config.toml
num_hidden_layers = 13
hidden_size = 192
n_experts = 24
experts_per_token = 3
d_expert = 64
d_shared_expert = 192
hidden_act = "gelu"
moe_layers = [0, 1, 2, 3, 4, 5, 6, 7, 8, 9, 10, 11, 12]
router_score = "sigmoid"
normalize_top_k = true
routed_scale = 1.0
balance_loss = 0.000556
balance_bias = true
init_std_router = 0.0102
lr_router = 0.000714
num_attention_heads = 3
num_key_value_heads = 1
head_dim = 64
vocab_size = 2048
norm = "layernorm"
norm_place = "pre"
norm_eps = 1e-05
positions = "rope"
rope_theta = 10000.0
rope_fraction = 0.25
qk_norm = false
attn_scale = 0.125
tie_word_embeddings = false
parallel_block = true
init = "uniform"
init_std_qkv = 0.0268
init_std_o = 0.0
init_std_up = 0.0268
init_std_down = 0.0
optimizer = "muon"
learning_rate = 0.00509
lr_mult_o = 4.0
beta1 = 0.9
lr_head = 0.00384
max_grad_norm = 1.0
warmup_steps = 200
schedule = "wsd"
decay_fraction = 1.0
decay_shape = "linear"
final_lr_fraction = 0.0
batch_tokens = [16384, 32768, 49152]
max_seq_len = 256
doc_mask = false
train_tokens = 315900000
max_steps = 10018
dataset = "wikipedia_en"
Below are experts of layer 5 (counted from 0) of a mixture-of-experts language model. Rows are named up (a neuron's input weights, with its number) and show model dimensions 0-95. Each number is 128 + 32 x the weight over its row's rms, rounded and kept within 0 to 255. Numbers have three digits each.
Before each expert's rows: a language model's description of what the expert responds to. This comes from a sample of Wikipedia text that the model never trained on.

# expert 12
Description: Prefixes and line breaks
up0:116151128146113128164101154105136152096113128147155105140104118161124168162114075066104116081105166104114112169117151133149115181111099135169151109095091123152117128097111159138114034134147167106112085119112152112180131206070149078143091136141187119121056135144055132097152136082133145155
up1:076152131198093123105182109094093105063157137104083166119147111080164106136202163163128151123109107084072069181114079181077140158137160068120187197133074128149116140154152144080114143144120147103113147093167114106221130118107103106163123098097146151082128151132107112132120094091090106116
up2:109149160133150161106187139193089140119141108156137157171127147145074144086095180177089076093118162063126139115103117099081158087111116116127098131147178122134108071152098124112107110135091135124141125140108115157162144137065128151156106160080134130167124143147150140122154140103173150180
up3:142133079109138116071122120093153136117089137077094140154167144154136131117152149151190164109059047122125165119126144190118117109117168133147145152091136080180106162096091096076079083112136194135116125073155166162156127116108111089088188136138131132152188112127123097140133146073099154115
up4:154130117147119144168184121156183147098145162050141080116115101084166149088116115135144152139104138124117132161069149146142153142110093182147084102088087088112119179162067080108173111139108145111132186142107142064092149156165145127127096107129130123119166122133045101146097181180165112156
up5:132059165199167108137127129085153150192209094139172134126122102142095158112111141129110128162173202131123147156131141117116185137142102143159078153135161086136154149144074137109126069065142091100142158120143152108146116121101134121143167136143170092111125111115130101209118147227099129134
up6:149171131221121132113078111135140197094168115134182153128119122121144094129144125150113163130149108087143137159110176094042163121176145177145158096129046126088147158124129076109162116132049184131091114090117124138098122149135145112120086147120159130117079129172131111137174114133159187149
up7:135118164143147125130115143147205100135145130117140114117126127126113117140115163086148129138087153104080138123111141133138141137142102089139150127037163130152131114121131178057121101101128089157110080136145158141148157097127128140128136120118187156136158139108134060159163128097111095149
up8:077151169093153124122112168124135127136139124065178087102112167147095141076131155182104134126087153102106100129157111102183109091115191189163097120153094121085202152100132136084168157140133169071096130117048135137157108116125084136165101163145143111175181107131088170201123078105088111164
up9:161119085170138080135136134163129151099113166149127148160146137174104149179156094124138136114158104123198097150123142106000139111090155123098104153172085091157149101052100150107150103139190113105069100142140168147106137139131109130113127145116123151119161068149094148167151118161154188140

# expert 13
Description: Noun and adjective suffixes
up0:144089126124095064094157075154110157123123065158088113125146082144112073080115167137135179108147198126123108122117081120178091167123190134106183092171189147122148154147080157133103122172155146122122132096125074195134077127070202164156171158090100100138141145130138170103143130113113154131
up1:125164180177104176067083143136110053093117186105105086160106165162111136142106090133135144063108150077103172129103093132145113127150150104137186083145159148148115106101171195118181130124078093095068092182117118139091137175130129153159144135097153125124159133105133147151099048128192096124
up2:163129128091193132118101163080096092081109186165124144116181121129139101176137148161128152130074112190100121152175112054124126147159187149105107111154139087068159143154136118123187113132171121154151134155099089075123128098132134164070049130140148151108123152142181085154119147082161123167
up3:107123140162155123124101200062096140124193126167147092145099164038053073133089163164144116131114143151130114152176136154132136105123125120073116172055156159150124086085125162146155085129135119145113115140080064111166053183156119157146150141147139098140088165106164106077130152157117156117
up4:197030157089154099142131141094133110069099095115100138126147103078172088132140145129118117103077141157146166080178097115143118126118116174078147110096165113123083112201123168135110067103109153178140205130136147168148131162105149096094082145145134185116135109161119159072135129165160100148
up5:163113158122097128148114132115151152072127122072137106196094138176089179105165165064152110122151088129126131068168159172187080131128149072138099098069160130154082157094116143127127151115116096097106171179079102150084104097154165129177136054104097131086178147124096092087155081121204141098
up6:133126170137102125101090118119111108164172136073124112122111118115125085120177104073129122122141165122061139146133150141126127157172188153125123141114077091077123193104165117086079134088145162078087127149137173086164117145190091129069130109132103125133119186116110115149182167094172156123
up7:122084077161115112068102184109106083084093091199140099059135131135150126128089164149112134100134104065119156063176125114146115167095092120086187118048101111126103120078166166131162149181071113178142149156164151102118100132175103196080137134206159135139084114126095117152110153114123122176
up8:114115130092148112123128138131109052189055117157122181127093136094166143084132136153099179116121128134152149165091145099154131133136157161141127144116142097139111145123128072154138151178126125142201190100177069172109091112081178089102152052167156100128101117077068072115144155191152096191
up9:150110197142123127121119176154120093116109126150125148166164132168141129122086123098116184167110155112104117149144119188155130116117146143140125172087080098134152154099139079074126123094140071125167063184117149117131107151179111134087208137174133126061183170103090071134038060134084108136

# expert 19
Description: Word-initial capital letters
up0:125108090099136059126111101106125168171122124139105169109191072108143109121137132178149157157061150127174091161099102149085133143128092167145071122155186122092136111202132069119112103139121090117138164122110121150122141156086118167121215111069099146120108123087176071166075106166144148192
up1:094134115178136043121116079157209126125122135094090188123115144132156105165121087103138185126127134068107163121128195115143088117120156119135063089133172092160157136155102129135120126157108124114108127128184128093175160150151103142123156130115128153111184049170091114139084084079129106107
up2:107143162072115201177131067162132129088087107106156163133130138140172104078142112154147163170032096118118072100216153124065114192154162111114076070128174134122090139204125130143107107092118132095125161154220143120115123074146156144123126139170114136161168162115124139110109163126133146150
up3:049073104137136115132176118116117189136082109182154126104141143144146150143141157182106213135120210102129129079149142139110152148088130121122142131193101068135192183099143104152119097104105154118147071138150150118126082114138094122097093122148097134169096120161091096098188092086134098154
up4:181124102094048113110165148150101141078145112128122155086137164076088095142153095134149157126137145099160106183105117157052182178142084151087132122150117137114136145076123102168134161086086066161137106088111156129106155172131156105176125137150097167113127196158078113161118144114101175100
up5:123097142081112117129143155158099187171119082157158138109128069169110094144066205109182133184141082125091131129131148107142105095114118091137090206124109098142171218177104099161149145145105129163155101160124100131102106198149139071101111080143107179105070133132128181116145126182165164208
up6:161120117114104131075086139108103191113118211133138141109105101133097127127221179157174140091122114086149120202138141120167109113041098160096150151068117103155094116118121129177138150124167123151205141123182111099125151106181134156095150175111152115111073135154160184125091118096120082121
up7:125137088094181138139206159077087130117154110140140170141124138101151190074149088082144152111108140132142125147143140122143124144138096226110153121096138105124110122116028075127132194076093171098140108114131186101086107128177160057071143118163092183036145097113129137155113129089151109122
up8:107175168145153146107092063108119122173139061182072062174158142132065103200115138134164166158145132147104133129143098124145124113119183141060134117140104193145131121128074139119153120087192122127147138154142156150181105158079104095145167097137113171107122136067190140111157143152068091141
up9:056125141073129151172157103097134148065067178123135165110160138149164168089129182109086134109065149171082068127113153168118123120111111170106102122170094143133166113143105082136100124113089147170129184179152139099116165134140136121124142149173111152120170170123145161102120153070098169107

# expert 22
Description: Numbers in tables
up0:087140102136066130148084107175144147086182137201136135130165182140093094146136127059115149148154125142106146178112137114119118232164080140133114141141110072127158118090145159109128112163129151148152142143137092108070178153142115084178122112093136117082085069117134133103137095153148130086
up1:128134091107135142086181080107083152161128099147069159092119128113154113163121111139115140085146086130147078138105152141144100099160107183115117161098092148136113102102130114140167172131147107157133157148150176130175079153102126174165124159099172109067118046134137078124152132173115137131
up2:081153119123162163134183164169081166116127100091036139133131132092145146104091157149069153160127117084137104065090102143165139131092115085069151159122158172139102164111112111094071160143068136106175062154157145153161146165158172155103141121120149109107146110170130113076151056084114123125
up3:119148110149219154136121157095132145141119120129114183087109093122170132105125172155101115155120157146108172101098146156166107134081132104171054094082157047152196155135136181147089152157136101143128115116150118141211097138152142123094129151137114128118109137134133099092154087127113080097
up4:088136172144203155110113144127120116165089147133100132156101158134155085104130121095103112111119121084124130112072140117146126086055142112136213072118130186173105168117147163144153152120108104124086183151169076138043127147147150121122100118215145103130109162051111174170107134163155108138
up5:116089116113120171128169090126106119116107142150069096135161146105100091152133123064028170115075102151163133088130171074071148113194135107125152166129167117121133130151122148126168096120049159100088100114135130125124118090129119097175092123123197083119133117133151174102147112191147075195
up6:138168157194140142180160052062068099122178122125134146144183152112172146113140171102116146145086149134115083093118148139126120167155086091105143159129122121101170140094099086097155066137135191144150153163125136167144124100115142153148122163132130047166091113129164110162123110134118161132
up7:167098141165103170141129115077163097103142176164140147147082129167109155156151054155126167167084110112117152103047142190123208077111120106173108147082173121083149082090111145132125107116089085120120112114112084134112132138115083105119138177087162123105135103137124169114144059071164078125
up8:147143077138140120150071126148143113108126119159180125139162152139134116160111113186126059104154137025116117089132141115127166118056132133181118082196152132121123087119052120188150151182120128129126152147194132168136154146119154089164118080101166133115078186107135096156143145081101172139
up9:125179117112090107112131090149106150066107142120128126175101107139112161137111107136062074094170150137148117122220167109118098104076139076108117176126151127134128114138081081065161147091159093102114129170196136101106117174159119061099131133167154082093164123168156129142093097102124153162

# expert 7
Description: Consonant-final word pieces
up0:135089155140138147157167141110147136098124103150201142129180116130151098150174106136087184136119089110119138095133126109147136164132186125151151053087076138134100150173115195122123133140155102170079066169097103166122121077138088115088122163106161136107183124097130178143116129156150093193
up1:146110163125107141163108076118116173136114093118092156072128201095173061110110107165125184124095132117119055147130124142164061093143144137140123166122064109179095122144158140130099184134122112138091077060149066133167090137081158130181137132155082127104073183128157145110112115106105140124
up2:141073122162116072138117112109160091189121099194093128172082097118166110146128129150156094086099105098130151217152117130128116115146112146135100074162138145135177159157146110107122138079054009092142169129152117152143073104197148139210139099118145179141138108112134163100124170103154073079
up3:135100117159132072114173128205146133139127127031133192061128134135172147197146128175111136164121090078155097091168151102149128099058149115148118123100099130130151131089142097132150126107082097106142155101110062125117120141065078119149138157186145091126136087128173054101106107178169116150
up4:196148091078129091129033148102119117093074144105099124132129105132136032092119121122123150105168107110154135106107188131161113161194075143087129083104177093159103122118088081134130094110136131144158137094149133133155151138165162125110107118091134142065169150141147128098102151159086147178
up5:161097185105126166146145151109175139084116081119124157111122105104168084126125142101163125084232151131098132159144134072095145174117144118123083074141166127159159114096124107088123138103096116105155090153191081105141159094126099073181063110155130163175076128118106172144076154147177103096
up6:110117163120154142183148127166118135104184151091173167133117174099188106130092135087106137155145121177140063137115111142191102145184107090156131129174069099161145080133075111121152077079126126095153099170086142087115082198137185112094108124102119119129186134071147142108124096093156137127
up7:147141178156137183106095154161197151089161096212149112095135102099097089133155122129154123099158137127190128107113137066115051134110212171134158115105114116116110108088162191118142099129200167169133133161141151132108147089119156125176139113138084140140088132113067090116119171125135097138
up8:070179160125097192127168162158123153146132131170169137049143140153096131141110100126122097185122119162143169162109143169127104140098141176124099153124140107144119100113186117079097101099137131110215132164124150150090100086161108133182136160143126151096138153142165145138165110064137123140
up9:094140118165094058078157214098148134141137156106159143121085146149159176153102128097164140133118189115122157105125100197139108164101170138171114170116125067080129164104135112164071099126179063074130183136148065050133104106120144138135153119080104095071186104101142117131112144138095138153

# expert 11
Description: Name-initial syllables
up0:122160131167176116120073079149113162148150062132124130148155148191145170111131131110128143131103215106120142104144134083104124137123100126147121094126100199146102133089154108097128140091147221157149075091098125134142083098093130063089133150100152111081070130111170084108164104116069172175
up1:089182161081131118144136063106160127071157118097109092175078133110130103130157161131085148108156209117123153126094157131114112163098129145160101108110129171117158171088091146121130125166120185103129155157146106110135144099128163043129138138124145136072115088181096105131043105149117122150
up2:218109195160091098129162109181155041105080102098089146121133139110098096170120085130136174163102150100062075110136153135121140154171190108122095087125194113126104156102157123148165103134181091101138093098146101175093000131168160102140127117131146138099165163116145119111085112143100183142
up3:077146064113142055119130124119070108164139143158134154150168084158194123105088173154109162170097131134157092060202142133099136141100172107122130133192193117156084124152144105146162142139196099130181130133169145139136097187142134146073140120117073082151145149147116060061108126141089131127
up4:117192153131111077132162140125167146073146122077091092127128121144115069129113120139094142094103137082152061155172151138172091140139161119122086050072139119145078149125099126091070142153145087142113120109101166121158123140139127184104172119143115147197130151107157096143148161155147151076
up5:164080084174153112069136093100133101152151101130132165130106151098105121164143170113077138130129149081064216162152131110105168139111120113090160201096082143141147172142114136134134174112124117148145150107136104137116150152120149125137118146172127165105147079113177138158201181152170155172
up6:106144128123070061093103149153126061098201106153168152183140148167140121148080156149141150110094129159118118155103130108115229183140129125115148152146093131124148145097113116103135125116120151154083100175173144147093102178086096065110114088107093096125134147116117116175189154162129218131
up7:115148082093144151101143105114142149132155123132096175170112173129124120103136200052129125079123146118097116123139147101123137117151133106170135139183071155156151151115207109091140126108117136167094105047119127174152115143099112143106104117123182124115077149053141102119127071153147152205
up8:152121158076108103093167126075168099099165075179145177135137116126077121129188128108090147146119135130167150123174110093099137141115149133117103103092140159079191135159128175098148118130135192148110170132125162134143103085125122145089171129107141138125118115146033134096178125099130192115
up9:087113092076165141144190116151137124126128133124161132106130153163194074131090113034182115149114150122151075153131116137132156086149134176107112121066162132116177112123133096116086172089070191114146101112117110123129088113075093142205074115110135199148090130165174116149139118133124125089

# expert 23
Description: Short word-start roots
up0:114118180115120124131175111149123076166113165128184181105108117130102086115118154139085135121192175140109122196160148098074146157088197094097097136108134093153113121169140147123116114064168153081092108115146111140049133100080141132084095085165167113169161088055139136091147168170125159136
up1:175120108122118167098105098167069148119091144095064132171103120147112094142110143158172145112143064057195192188073185096136135145148154183152190155070117108122069130127141150185118165090154175115133149100106128161082128131137114124129107139202150161144157071113136145137130115133128164181
up2:147091162144160173126100119129092092115123129164189116081066125109142128079144179135071164089193204088076138086102118107062111140209077094089149180125139110070115125182137173098129129150165102144111109117122158129112156129095130097127145078155161098121109158092156134154191155085134185094
up3:151117138144152164115100105156149119149124135150045124128137049132204155061087123143115155124116103091113182118064193152098089133194078136114108146104114179158081135145082174090170122098104123117164177134144076130126145144119136222090162067069122118128100121183098139080098126115104110066
up4:168127136150141123114143149109086113076133184111202076096103111140139036084149163163094114123132085066115157092150120103131167108090103123146146129156141118170127112130092143153098135117042110162121124107122109190097142150130149149102151178166178136191168124082190076171118158091135160137
up5:138187127097183081175153137108139091108105136125095122102089083126177126135156128102084122126148171124143126124118111085158156129076147179104182049146135103134107113090032117165171130113140056120156089164094079161171153100148099168143120073129067100120092128067102128123136190107169100092
up6:164179176098139073074174124107137104145110111139137138191113067132140068104095216085157114157112115129097121197091140158095195105154108126073154081161106146165149125136078078117137111114122089119095175143115120119106125166095109122101174152103149141122128160117173146132116094139226081162
up7:102115113123132115144178119151110194158118126107145131085135149095146122183167106088130142121075120134132112149163119054120155135068109139148198170099189152137136150099102169078081197116096131150148100127167174155202111087034128137063085074155153116080136141118136080169084131142185141167
up8:163208160158163105128104157117150145144125144104156144129169152132160161100130083122076193112075099115058135096161105085158136163135139090108129098112108170178088186187149135097171102054134137132127139081171100084148124070172149167171126114109070114117152162161117141109157155128185134125
up9:166113118070110185173111071137177107146160097139144098135134146088119078200163094124138114191137236170112113137123099108154061078101142089110122150103089125159093124198151167168143153166088101034061105142118062073082121140101149173176178167124094116149136126113087129148082141120130143124

# expert 21
Description: Plural and -y endings
up0:119082155156178099127168093165124115101113134174152145169136127160133152128187182145153118131058106071148078076160144124160114117101168119145090163066108171094122059154147126186094140110195114108099096174116111108079075047115116171107121128132140084142116100125077119099067163151164107150
up1:106105083160093137081141134165140144139117148113131122088126154074158109194105144146162121120132160107099132113076122144137098125106107103058155131126170132123057153065165068108134149122145121111104160113097122215067119100090199144140185181174118140102079078143119166122112109114135152144
up2:145101099147119165137120143119162122126099089110106157155180110130194093175059147143108157118165143056160077127111120119077085115131139141166170131136146128161019159134208131133156099136181117148048103126176082108152098137158045162138106151157083122132138088113091078144141164099139114085
up3:161131111180135109088138162089069110083065116056131092042154217172125139120214152153129161111080163132137099135074144151165077153128128168126132095142121059153104144215154154135108186084087133118119063127078158154119128103116140094115128140127099109101157156067164139110115120132126184188
up4:105173161146134177109191120141113035130092103118155163125132158144116145095105168113161144087150130097102123136116110161090160117068172165135172133115029107124149173161138139146122097083153126098162110149139070116106154134135156114107143169091164146092175180112113154160098150122108102165
up5:163152124110125116088139085072192159133115092110100104115100166128101138127164166124181128055114143091135096159143145117178082142148195121128124116112140155071170116145138063165131099137115099150152162136100120107123083124142124136110138103100170177123108145139131113167147094143136141162
up6:059112208078129129091127136113110179130108080080126122135100134121162110109119144102154137123030150188124174155158128127093110168148127057088166113130120143176178082139132095081141232115150126095169224107122147115142169142179098139122110139120116159152107108131184097161069122143082093108
up7:154155161145114152104123094157106129117133059142086109094170129125178105092038140113101141119141136106099120070085155126121085118085109151018116179140108037160143116114210189104156121168111161120150125139129117140137189140143094130133153140117129154137160119086157182131153093084143131126
up8:115160136166153139116067171123120121162124126125119068103111114068131116173115171141139118150101122086172165153109127166056131108130142082150137154156162115135049160150098173120128108109120121206118145133095122143094111111129135140122206150157137153145150165095095115128143083080135171110
up9:103079113176150099152067123125104134164147123160143128157087129114076122180123120177167145124099149107109049106176088138112043183131139134124162188120167132136112067088116153181114147149140116093122088140043131123097142115091100096088088103142144146057166081144134110166150143120082129143

# expert 1
Description: Place-name word endings
up0:128138150058136100106084103154177150122138130162157096172134141155110117068096132149118048171174177124144101194115196185091095130093141106104097129152118130124068107099082153129150169137142177203144113099116124136126113128152133110108123165155141116116105131127157136176107102161180158123
up1:142163145158124130144104171097157115088135118108137159226131086116093142146126114096152096125118160092117139148112118148111079128171167127152100081108123115091105118133073207117179114130085069126117132158145031131181145118102090139109127138176165101142102090119101121053167159099131167136
up2:165152180123072115156167093141066158128152152120118112115084146098122096143140114086130105131130109120090126162104114058075087134120141161077145156155135075170180134127152092152135142113110131110142167128149119116077136120087161125148176196086102041078108102160060169154124145118148144167
up3:086105137078152131118140107113100117132133150165142120136052101143161087117110098130214175162041181078103109148181115143173110116167100193089103177125170091119160111097140140133200077108128128151091088109176139116140073142077178136069170111136135077069120104110077183082103145142109187079
up4:150159091135175156118148133191165088116133109082139137099159142100116122104151148097083140149157086120126085111134183092147178121172155080057097160168115101106193196148165132138092111109097141105115120099064104167116109171194104083111170119122158163113152155101117150103088130168141174162
up5:131195151092129111149109171132150128161058124055152122097148157061080112150133075142135103108165147124124155183123117104144132137107191092111101162049096139108185135066157126151143137162105146121181083107111125101112172182168144101131078158126062160107132071163149114082130149101169138116
up6:094133162121078086070141109081126076081092179135134163189128156185128105128149190108159114153133251115150160083121147157149152114065114100067148175118107083127127123094156093121167104150128077136142134145141154158141118160109070086136137074179115122127127148101118132122169143137070135165
up7:144107099098103108138128143115174163169159147138124114124099082107124084059097172096115095146054166138140204163101177159145100129099138138110157162159115112159161101086110155125127118151125137101125068158095105119066190148158093124118176126089156165136125149110138121092099061122170108127
up8:125123086088119132164161135129163111127095072151080118153115188132127088194070174057145128117157153149132104144191186111145192112176100087156124098182092121124129144199071122112092099143109148130115123075127125125106066136107088079131088129126074135095129080125179168150125118145113187156
up9:125156123150236144073096116139137141146058177080096117168118111117173137146064144160113161141139104153134172161100196126158048148118116069123111105198119153100086122111068175109162161093109103079164181089114150116138150120151190114127152166146128128095133107082112131057073129110121123111

# expert 10
Description: Word-initial fragments
up0:042095157151194065139108132099138147140136134092132143179121121134149131142125188113139118124174137131114133175095140179128135119066171066127142155171158132150105115082123124120135060123069153173155140125089093122059063103136148133130115092141134105134115041136109127070122140163121128153
up1:134186078155090120083149155156093144156111127168132144169141132119150207124167165095143144156093147129118083142139103163106170159203156069115087084097148083062117105047112192170137154079139101134171141155091103105120157094127133110101142131162176128028195107103093122037061158126081201098
up2:116100159145139203102156127122121150155190134145163138109161099077118113067093179118153100141107157155163083129200164125121124138119149100138157166133146125096113102162105134138096124106107132115187072103111106089185171152120147106173103073042152154125078101149118172167073117161096137162
up3:084059148125122119093094202103103159095123117127110095100126086114144085158122139066132107124151118111076135108140164137138123102142139146142149156106115091147114099060104161136074159154130161131158114148131183143139119123157129089156120092129085091130167169102100120098157149108162123129
up4:125106111070173136157150131155108100102122057142139054160151096109151166103119098124099089156132135126107076151149130129097148159090129134135034212039095151130093130111139137148069171132193116100094087132125153132171159187194086124136095084145148129108098109131075172121093166191103162117
up5:105115141124134177154133135080108162134141151105137096206128052117128137112100141103112180123083147099075091143117152146131172114115112126120130101139149103159120134085105124091113129143152140062140110156088161158171140089178104124148097127121161128105071079142167105076073169126157198140
up6:141128131133162192091128114091136185101079125116155135107079125081119054142128151074134129127146133125130112148150114141114160173091201197141158134102117114101126167142169163103161120179116148094114084119079197155086108098086108111151156101156081128119066143140135112130171195106109159154
up7:130129095086178145169106191050159160104137109150108101137118156068140141130115125202061086112180136100146077171124125093161133107099089144106103118113127155131124158088132164123091152108085126140165176084176114158187148123121120136156120071162044162128051170111045143108123176147113110065
up8:107116116104139188181150148160095048137074151136188174125095059121162109086161102145098087131130154152149165184148129119106143138123155124121136118142117129165165145170125084166107133097092117096147126144121175149113121087078106081052085111128143154150093087107102169149126077110153115155
up9:124102106107064138136087089153120160119140161107122142124132176123127165187153076096146165065151160109152102167138141112104156111120126178116092174135112160149130125126169201180132053122173149091140125127090131140139106114155129116158122092142098120102077179159100155099086118104167105159

# expert 18
Description: Late word pieces
up0:068135122054169148190114151164213137109128096139137168096134076130221142093169119136075140129167128100064095108193157106179150161115156099107100136123173129125153144119134162101103070128079119096139189107140112140115131122131111091127149139065096143108134137146106104122209099186153131137
up1:127158105144153163115065108174118107117104119084160110085147072095151133107163125110133124171093142120088162131205126098138084134121164128155116099126170108131112163089127141144122139159129177174078037121132201110151110116175156096086149122151134094135097119178149180072133147104088098180
up2:122130113130135117136143124074146086090115144142124114151120130174170117128152199044174150154127147028103098083142167092111120157147115175136089135097171122138165156114118159128085126080195150098131074173084128096118133201133157089197135121056152131122140129091135133116132121158127104129
up3:128151110111095151137121141079114118163200120157159175106083142093113169144097131109123144104092185052145133126103089134136139130128141137096187103113177199126041042109144109118127087167122161120147113111153156128160147150143180091104134138119098083096169110130079170141076109104077134167
up4:117139146144137153106172108091109149101184122131133147117127160090150127072163127137143136115076104096160126116180112106135150103147131125096114131110130094134114086113073158164145070126084142145122152122119076099204130092105075149161160154167099082180114106108123118096104091132145070089
up5:052122130044110115125133128091123100119170152174095120209181137108086165148107140107096089122156151124163121157130126126149144137074106163075134147104109138120136180178140139128127104153187147103138125170151153120152132142148135091138122135118104109073128147146072161129132150090082152076
up6:066110192195140202150137178107117175160098107120071120126114195134154082066074160118160113126153133104131055167196137114120091155148088131156123120107162159069149116137115148175067124139116119115128147110137149107184095072153057181159112124136125100153078135098131168145102131100108169123
up7:105052075170193105080150064187093101106154118147187144082154122100105146108105126068139145164100131079124109119134131118115114127112114154051088145094148147093125065099141117131127203113174160118126147168176133075110121151184027116126160117094181184130138072150115124100102139110191112098
up8:100081102196133157098120093106085140101105097119114109095137084057087132122111147180155095174125173107179094146102095118096132089056177171092089191105143145110175143094107107144146151131121161171141143108157175124135088115171169095115096127187103138190051131171083113111109145118113167089
up9:132129161120122122116117117078137089144112102047132117114118127138135126226169192118138093095085194107099188128129149160119152172114132092105164092119123198117120110102132089129160123192157118105145131153123091145164108117090160102115149170094097192177216121129175043156153087101165083119

# expert 20
Description: Table pipes, name fragments
up0:093116143120146153143152148131081207129160125131140142077148065114152135153171146071109168147057134169198170097113127084109147095076180147169083123135155119158137159100124120214132148128136086119117126104089134132124134125154103157112144115088130083079185120092104150114057146155119156134
up1:148137168100164148081102154109098155139115139123144098167173123112191175156118171092138142117127095118140105167111147165165117110090153142171188103101062137125094133154147128117166156094110124131173109108183034179153127117094148175112137149084149116100159110174159117102099104122204177123
up2:084113079128116164124098205133116130108140099113150140112145121165087123154132125149158082198089128121115078130086112165097132154111106125170113137125113160110115186133136152142105138167110103118123190140096162138178023102130097119110098100166121156170154102098119146094185120105094182151
up3:143138188135155182100141166067131148163064127117082098114176141150168090139141144153116119146126090120163078132129089113143203099143134149082163143164126120106085147117161156119214101236108131100198121165142124133101134171177148135160162083111172078121125136163093104096147118079132125199
up4:170095139164087111109144135096092096171150123148118152069067163074165072088080177111137131171158187165096110101150109096110123125090089135121088076163131116143138136148071119098100158125119131109140143090118167147129100171127127106151184156080122173064098107153137099185129083176148183118
up5:125127138132122123137137129160155152100074135081105158179143129174155142149101125150110080117180055124069090148116167157114159137100144086137099117094146123101147146103156079222071136091122147120143144156106146135101155163127115090100138154076082118193180153149150137113104085184170134140
up6:101129219145139084142112175122119133083132118155150126145165083130129114206109124106187093197111103117077088147155133073120146107101128092075145193164128107090134167111125104124135157151190066096095086144114124114144069169164160168197083181204152106117137133109158135146145147052092114090
up7:083128106122130123081130159106092151162155122156074111071064113163143174168123156155104137125100121079129135088149091136095156122132095118121068172061072106112194160157105118156106120192076093161134071181200133161134121167184130169211145079114091084135105136094174107140094127145184168122
up8:097141157056077176080139124186110148131168117150123136142096130088079123124080110102158142114075137147080074125162169164111080138132123161101144113159094111128112153144124105158147164093176076114146103176164130131153066159179117105136106107120166074108166134186181130090112062064145169143
up9:139116158112173130136107077117074100163139036127160147135118107193131133113084171133180129161131125122213117137155154121119115179143162094134103137127042108163125114079182142139143116092122097096149110140106112168121126118133183096064076097101144089118135174068104128092105110131100129159